config.yaml
experts_per_token: 1
activation: "swiglu"
tie_embeddings: "early"
train_tokens: 538100000
Below are experts of layer 2 (counted from 0) of a mixture-of-experts language model. Rows are named router (the router's row for the expert), gate (a neuron's input weights, with its number), up (a neuron's input weights, with its number) and show model dimensions 0-127. Each number is 128 + 32 x the weight over its row's rms, rounded and kept within 0 to 255. Numbers have three digits each.
Before each expert's rows: "comes after" lists some tokens at least twice as common just before its tokens as in all text; "mostly gets" lists some tokens that are sent to it at least half of the time. This comes from a sample of Wikipedia text that the model never trained on. Tokens count by the router's weight.

# expert 6
comes after: " |", " ", "|", ";", ":", " ("
mostly gets: " 19", " 18", " 15", " 17", " 10", " 25"
router:154154113141080133125120093136211141057131184134074109112117141103100142137176156066085093099143129062175095160106134089109165135151126154137120107142125151135070197150116146099132167121111136159120103162151127111129208155080110161143087089209131106150168132062093152173153119168130137158116125121131127071127184177117130120164143126168130095137106073148136146161148148112121118116082
gate0:134103097204140183119125111182134147087130089089154138117140183129148151121165151126166169164092124078142079157183107081112157083065126141082116127140104106091074176157063090105122136151124123133173184085174126106106152171098162148152084118185133135129153190062115142126127060130129151079098126127163149095093153141114081129123115103130093118108139159112156110103112090111110199083084
up0:127137148066099176131143142127106124167150110124126072109150125166145143105128170136133091097145093114102113119176203137105161184153140112100107155159109097078158215220070111087160115141116087136160134155109121121162105106129131109106093127114111140121176141178076149088085097138103076167165106086214145099155133124088146166123089137087127133142099142161100120135123121152091096171128
gate1:127161109108153133143141101107176108109163157170118178148085187132099113126093145124144127121141114086193095142135114080099202110174162152141140102172144131092124105164150132055153127145142191120105118125114133128142145130100166067145113095104110101037157128084147157121106119112072155087138119099127115156115178139162133060083051143136097148149103113090140170082072148140160086101104
up1:085113151114187140134153153101180155080113115102099081109092164118124165131094164126099134065087044159175150141142103119154096091119093169133126154133117098139172151130125156144189166116130122163082112084055124147072119151123099142113127158153138186192120183178108149112088139140181113172157129205131162121154105140042154159156188129210172180136102094118133069168115103110105112170084
gate2:114119118150127122157123107087085129145108108090162127151124136128162149108160112141143162140130113085154146064150173119101133125155153114100141158146060110119178114090123093103151079128159125100151115171164110057132171160120155153135126166149116096101208078124117169164131118168148142216224208189129154187142116149169156100139083165156147137093104153140100159151074124109104151108137
up2:059132123099176092118072059084113154092072130097119123128129109148142166163115155146180114092150154131173130088124115137083133162136124178103175140099146091097173112123161125151085095075125119082168124116156115080131091161096096125085113105178147116066171147114098086182153196131143044188106201134116094155081133096117109136109158138031096118130155150140197104098143080146122139124122
gate3:139130113086098169094170128154152119111170168138191093092144089150150174166117161103129152163126168136144089144161147087162118087142150100087123123145132106106128153109135062101093068062088052142125164208125143120129156113149097122095149092145186138141090145121168052133120165131131154120142093092070156124168167156092145116153078140197144151088094130151200163153112139121167106146117
up3:124117142144109142116070066186191124136088146171139160105112160131255096179130069139094135149072143067188100141130125126145124111095129116092137173143100122101089200104158110126097094111093099111155181091144137106118153129125187116119170124119172140153114115126069138081138135174150135081095141158129086132124125141115148117148093102124129154123133095090076109166128166135123121103216
gate4:126139145081123122137114101094172089147059116104138133190141132135070128144145118139118119086124153142130090122094164107168092134138141142107138096179168121167076118160111145179135096179160095097145098108149065144125153169109110110169099112128172145162096159090131145143091102167106090118179157164147173097154149099111135132150079139174099137059163171115088085130164131078208165134154
up4:129122137144153104145170096158124120141150128165112125083081108105118095068120157150136095103144123068101119128090175093123149114149130144127172091145121161120123123199092154113152077161107116107078132107173159119169097052129125130186125094079099090117103158132144142058050167102133094092144068143103172127150150085143141106201119130115095103081119204153163136137110130095161146117095
gate5:088102113091191036097092128217105182100123128114171113105107130183130134141133099156102095149155148106084120148191147093149178104114152115115154085113130190148169143095066157149156068133137105131115142144049153124123147126136078138139137166169105102144093157057105152142150097087067124123111142171155110134188105184101076109143123131191061093138134156127125065163153147145158157107122
up5:124149181106142112131185155132159107134114090132103127151183119094163126128182142181128115114144082179147118151180091129096135084124095190107112187135130093131101111104147141097136114131166130131103160107107140165159053076094164067097142180175149087139129168140092143167104137158120138163139126143092133131083126131128159174087144100149126142146195133090132143140113178155120213211157
gate6:132147135138120088145104156072098173165132144119074145113063072071109121171075144109080195094087173111107178128129128182146117181110170083118168084108088146160106158116078152120165169091106168132120140151120166162133245113153128069100150130090139130171158165097133119174116116064159108149102137192129153120197124155124127202162187133160146141091091111163159129133155100218091153109117
up6:120202179139122075102119156148133101141111098158157135092061099141143131112063114110102165153124089134094189099096173175148097127111169167149166123180187061124130100164055152104123145126129161160119122136163154147121192102170136098157162116159178117158130138119145152168093158098105074102102106139113109166147161164184123152092121112167133164143110082080100188140166126160129089097115
gate7:111126131065123204170146120210200121094070128102132110109112086165111106149167118133142181090072157190123142088131166127108146112088159123135119090089209124055082143061113128095117133136106108115195120135129170161095207164114150081083166096121139147126122141114122143160114144083135150125187141117192091126094116084131123100117060106156222187117154177109189122145120143091110123121110
up7:092090118181108152143160129027117162138164137084106124120081201097157156125101135147104067146101150144135136131137131149103180191135189200123128124082127108142127148174106139107131117055172087063137105110145090124108122108175124142157182153169107117118127161135132070178122118121145095121120057151085167107185145122166135154134116145159098158108176143148144052086163169150182131136099

# expert 0
comes after: "\n", " |", "|", ")", "---|---|---|---|", " Team"
mostly gets: "|", " con", "|---|---|", "---|---|---|---|", " trans", " However"
router:185105128158143138133106107067176089145111137103172166117165173132193091155179137159148102145115129180136158115108116195135102085108095148156105123185110166157109083048098099106149195159128130137144179142189143068185146106125080175158138135155091141120143123161142151143086107062207154140101114133119141133089122147143159165123128149148088139181116164138175118141169104153077082129102
gate0:175161186138138108097088112158076120163087078137159130175110078136081198164104178148132125155127112069056150134153132117129144168080187144069117099140174115099129114155097061171146160105130110173139121153095167055067171099186126118088137122104122181107066138059171107125101085156096158089117058184119189129142165082130133151109134119102120176146069108198107135117123135169144167077124
up0:108103130098110154102172120106177141051171099133131081180157092161140186115100070149118111141157134157166119130179118109118097126146133096188067088164067091124133104146099136087116134176226082098086132127126087113102090113162108174181141089131123148132105119155200112132114156104116142151164121116133145099131158121161107102152113129104111093086124134166190063117154145138117117125141
gate1:150150149168136155120170062108165128129138123145193137128137114105097136129126044155090117126173207110205097146152089125140122158094127069089125099152140129132151115169134184129135116112106143096144073169165103155128140142123144130108122113072121161126158081026124152099133122101124070072107165097133145081177170091140086123137116153142109108169125153147091111110146095088139113061129
up1:177150085096115201178168080170163089114098127136090133125160165170146116101122189099158147082108145175095112117123109132101102097038192101128095095126127120136082163131104144117106082163138102152131091082136104133148134042156149089061119165141118134144083140154148157137092137132142138136153169150165167139196112093148133124100127151134156099077144131167150086141108127161143103083134
gate2:107069116146186145092127137083142093139126125116169142129091167167095156137130148060153171146119150099169186146178169100112141185126094107135148127149149128131143085099141164152123126116085104118145149136192135094174167163122094088117215132182126136121121083080147133114110150170153086127133143201178138108121132153091113129143180152133097190195143165111067130078153096125093122120076
up2:130113111100125101055141156139140155105106118140127146128134081153147157144211092137091137091149129114119163116124125134102118077081087153103128111194161109136125130140145111059141140157103181102174173134132108146120096062111158125128077086087150096127141136072183153172149154108100093152113161146163186180110106081097147098145106093147179163108161090126165108124120160137207115173083
gate3:159096157089101103141115069118152140179154134157091168097142140134114123132125102176121147116100072118101131160119137101156119136115097128159126126123132098187087166113142123193152090129056110166125170146138139160153146132150126118144069089116154108145070160153101173114130084085159119114062190121116127162144103187093117119129089085068127223177144178114162144131035137123172157074206
up3:102116142108146114149128066140142109180104140109126062111131158105124071146125101129119117075163131100173126078181116107162093130157184190203121176081146080207059125167135116160132122115131222135141094159136152138120089100187165077118171147084121130133080092137140107146184139125087135139162114143104148086127071129108047114052202141156147137121159145123101136146105106149084149136127
gate4:122124120077138128142149151108120150142100095163190126116082062120149127098076149105099163133169120164072133045110153097146163088131159156131156133146085088107084084152097102080148064102150095163095145078142136211107081113106141119158097101111127126152185109106124129095126094174183108117082059085104119105218130157171117159073090113168144174133102075052166111106107129164098148085153
up4:133149116175162105079129210143206106128104152174162111100153172120144163123102119120106133107098127151111180077191109097150119105081166175150093139141192128132147152169181083086104100128143120097059097166143104120089201100070173121158150106103165106164116093137142177154073095134072184127127107056069115119189117077114122121114109186112138095105115117104104079073093121146180123177084
gate5:047128174127155096112160117164161129143079161131112150085149105113083162155132107124149150142157135164135147147161102119156114066183066088059134123139103116110127126157118162098038088165147101124099124116113154073050126207168145175180112113149127121131089147111175140087166072089152096155133122092163181093119150121144107146143097096135127126065116134149170126102127157113147168124159
up5:145161162114080116106163122130164090023081200109114106136107108126162118127177129139108118080077118124092119123180072096110154134132132101167084103037124087150143151075121131171181078138113143132140109082116151135162172094149144099102095092143133086133107113156168082105140071045105139166132147083118113088113185105106108144086172138143086154195109152151145110149087073196145114172153
gate6:062167163105105223161128131121125118126119130126132107188116153123136103131138128106122129138108163149127129155114131147100128114087121138164101149118116120120122105104110070172106123154071127120113142133068148134140136169151183142113136125107159137148092116078145114078183074083153104152181188124228157108109078054065155122151127153123129144145134119149145101107104098087104146114129
up6:154128134095062165135088179155151075125151130176124170148129106146189120147138111162128113101120142127148111102126126088092155125101061094056077086103186153087112090114181112196096170124125152120129143164097104140117187225116147169062133126125118119154162079088115176104114068154127111123160091059145144170148164076123118170144178107102107133119132180134123111168124077075141158118158
gate7:151139110052100161127080073172141111119143163148145162131133097174117113195122104138160118122129120160111039125092117118105165154126113120096141088121100121164131113151103115073202129147072122095103156103101163212122140089083067142102138117134103161093149183094063157142148097076137128101152174099177194148062137132188116133164101176156144096153116145086076131077124154122123134146115
up7:114137157180085125104185123139115108148139144150150148156137149151092194127144076121103137053137173144125129153134127148115079128150132151084111153116103151155106116125107156178150126076125116148081127110132092077167066133127164112100097113126175126082152145119150139087132197119145160097142123139101145081123164135147114192119086108122183173100149093039225064133102106125115111117128

# expert 15
comes after: " ", " re", "-", " con", " f", " S"
mostly gets: "vol", "udi", "cur", "equ", "jo", "vo"
router:143100180144142145112100142186197108136156109115135090122155135164152155142148106146178089085124095141168122120128116090223154158171127162099098169142170112144147057133165110109122124159165078125156133105137179155089140129091154153120143130110150106096132119096103067178144179179115124143150111176146122148083189107111138111181085169093159105092169115119133088141086184115127098075106
gate0:142092102121132174121155133146141169134126177073114098158101125166221093117139178143164255149164081116136141207099127136162150105103089180110144111100119073166144083121136080163144147106131105128155131097181123110173128149177137098121128083116117164117100159124163096123093127152115144119140128139154134053095126087161093109142162098142076110111094128136135135112096124089106186144175
up0:121154139162093165133131126167103136161175099147108147129155094105065163133079087190157136169093154070123135052115103155175169134160093158113157063092115114133130101156139159147139108114102170092099168172153158120108128110179126113110093096078142127135151117091134089106121170018127156135100179143136153176130172145216131174157119152171133044097134115099141085118152115149115145156120
gate1:116099102145119120060122076117111153102152176147132129162089063137162157141208141089103096032154114084176175078138119090207130106104105122130159131179153104165141114129143139140227126137148106141086124143072142100080122150119164152087109120140111097055123163116118111161131136133151149119081125160075123116140118131184211183098175161127117131133141160182087149107136137126128164102071
up1:170127188152069132105063147172124053087160085167153099121135137113132140094152127093131121141055169130146073119159101130112158098165183108101119131096096103135089133202198123126189155111100112188153177098156140129130154119189077131118125184104151124158167143044103116119141129166176102163130126107151147167184088107071127112104119180126078104127152121152132131131163140136109161165158
gate2:091127109153167110150154141116062101153098116042108087133162179111153146128089106126113188041155164132106110132165126085146110129165146154084183117156143139073188171114132196178182119099106139142115108178180166136105170110095145110159122110092098071089135106089142117192152125103122151131153140118159097096112116101091118088144135117172129135118125142140184088141132166139106119146077
up2:091128160123095103145156164113162131164090132123110131103116163149157096060143179113167129120101197112158143137157107105109136153154101191068166107098134141075153162140158141140131187089156114152128156125124139137129172113155147097052146111151096128115091064096093164154190126100072180148133120126177114107130107143163103141139171155158148084104155185125186092064103137121138095126146
gate3:063119088039126123127142132133118087141129131062127130145058162135064083077160086120076116128095132124085126095151122158180137147135088150154177206093182104142183154079127098198130102108160143146092090083117079132180102109141080189094135047168107163133147101117096132160162141110131106132128057092139122136109131170163116107099152156153139143081156135167117117128056150096133151084130
up3:136132080101102123116061131143117116160115115109136111162128127145083172111145098148120100105140103078134115163180139156119130109154104107052106087102126126105104105186118142139103133126141134081162143116125113124100151126125179154132101150117159110204104137112143125127088082184118110142091041105084138136160109101119077112091103172155103116051138084059154163112171172182132191063098
gate4:151122172167148148189192092167171146119102131127183091159130118091127121096135136129148099160162150070156092175143083134071103147125118102142172158084156153101126139144142095079091133138053147085144170098140174085126096154132168152149162123109177109098138097071133072135220106165116127188174140120119096153117108114148151134187100170138110147127079095118172187062093125053161150144113
up4:141154121086135147240136114126097179062094194073137154142082138154155168147116081110141131148114117109140110080149118172123176161114151115187090110145106122146179117134095112164115103095079102136097086124135157109137091088128114158109111120140111152137136158187134079144080114145133135180073142136149133118188109100112100064129070087169075123111128185111149097101184122131151156134107
gate5:095145084134150139124105114110104180212144164073209098162128149130129093127130142138095126175049187148154129103084121103122099084136120161178103101138133200109134108122110157154141115183098145136120150155125148119119140126174102195090138118095135167089132146082161066153113111119113150087144167141143145060100155180076160124136130139143099129119154116151127123094143119108211189110082
up5:147099146107096175161098143132094174133147158122164097122180147145122129091110175084156163133145091124163097124169150108122116103122170183178117106113145112107222143113085171168127114158127151150096096139129140094084113170174055095137084157102183161134102117137154066153179068091109173136143107141151115094129115107128137126155099041138133109092182111162149150116105146066173159129146
gate6:136152135179136151143136073089084131087103156119145128147088131118120153068177159147153083096137123134159062127090168119124154101152121124133096161150156097059143159128123113085118162092182068108165138126180106173136156113195121092145147138135066101121104108112118163078189092143132114138146082091092164130138151151127065162129140169159089147145134106100083125125186123140100120057162
up6:120157138146134102133074080173090084129081084153177126086098078201155111077113083068170097112073096134105113147147114113184128115116113227135056129087132154104155109104170123102130088084127151122105059126186114147132157100095108131103098172160141170084162149184099112124150130118152084143120187125113108144130123130180149161129077165172168161128151133185100142109100155099150107104119
gate7:146041113113151111114157076165083156061151182112163106150126165089143129149107060173154093057114149095105114153146195155188125092134132143131158122133108123158156156076123061096138146156142087117183130148143101151126123109088094122086120158134141098123075115074112124175132108102141075118105143135127127158155138112192124141098095113149112192142171139144146113134127117110158112123141
up7:098134097143164139118122134107121126108090127219085078131142142096118121120135148129095162074136136094092141114085142137123075120124145179105120106157124094122107129060123119202112083175175139149145089075137159126188043136125124136099177176113135177166186113122106137168181158095147144139130116151116164117078107153152102150111156079073189131173124175106142049156099135109138128163099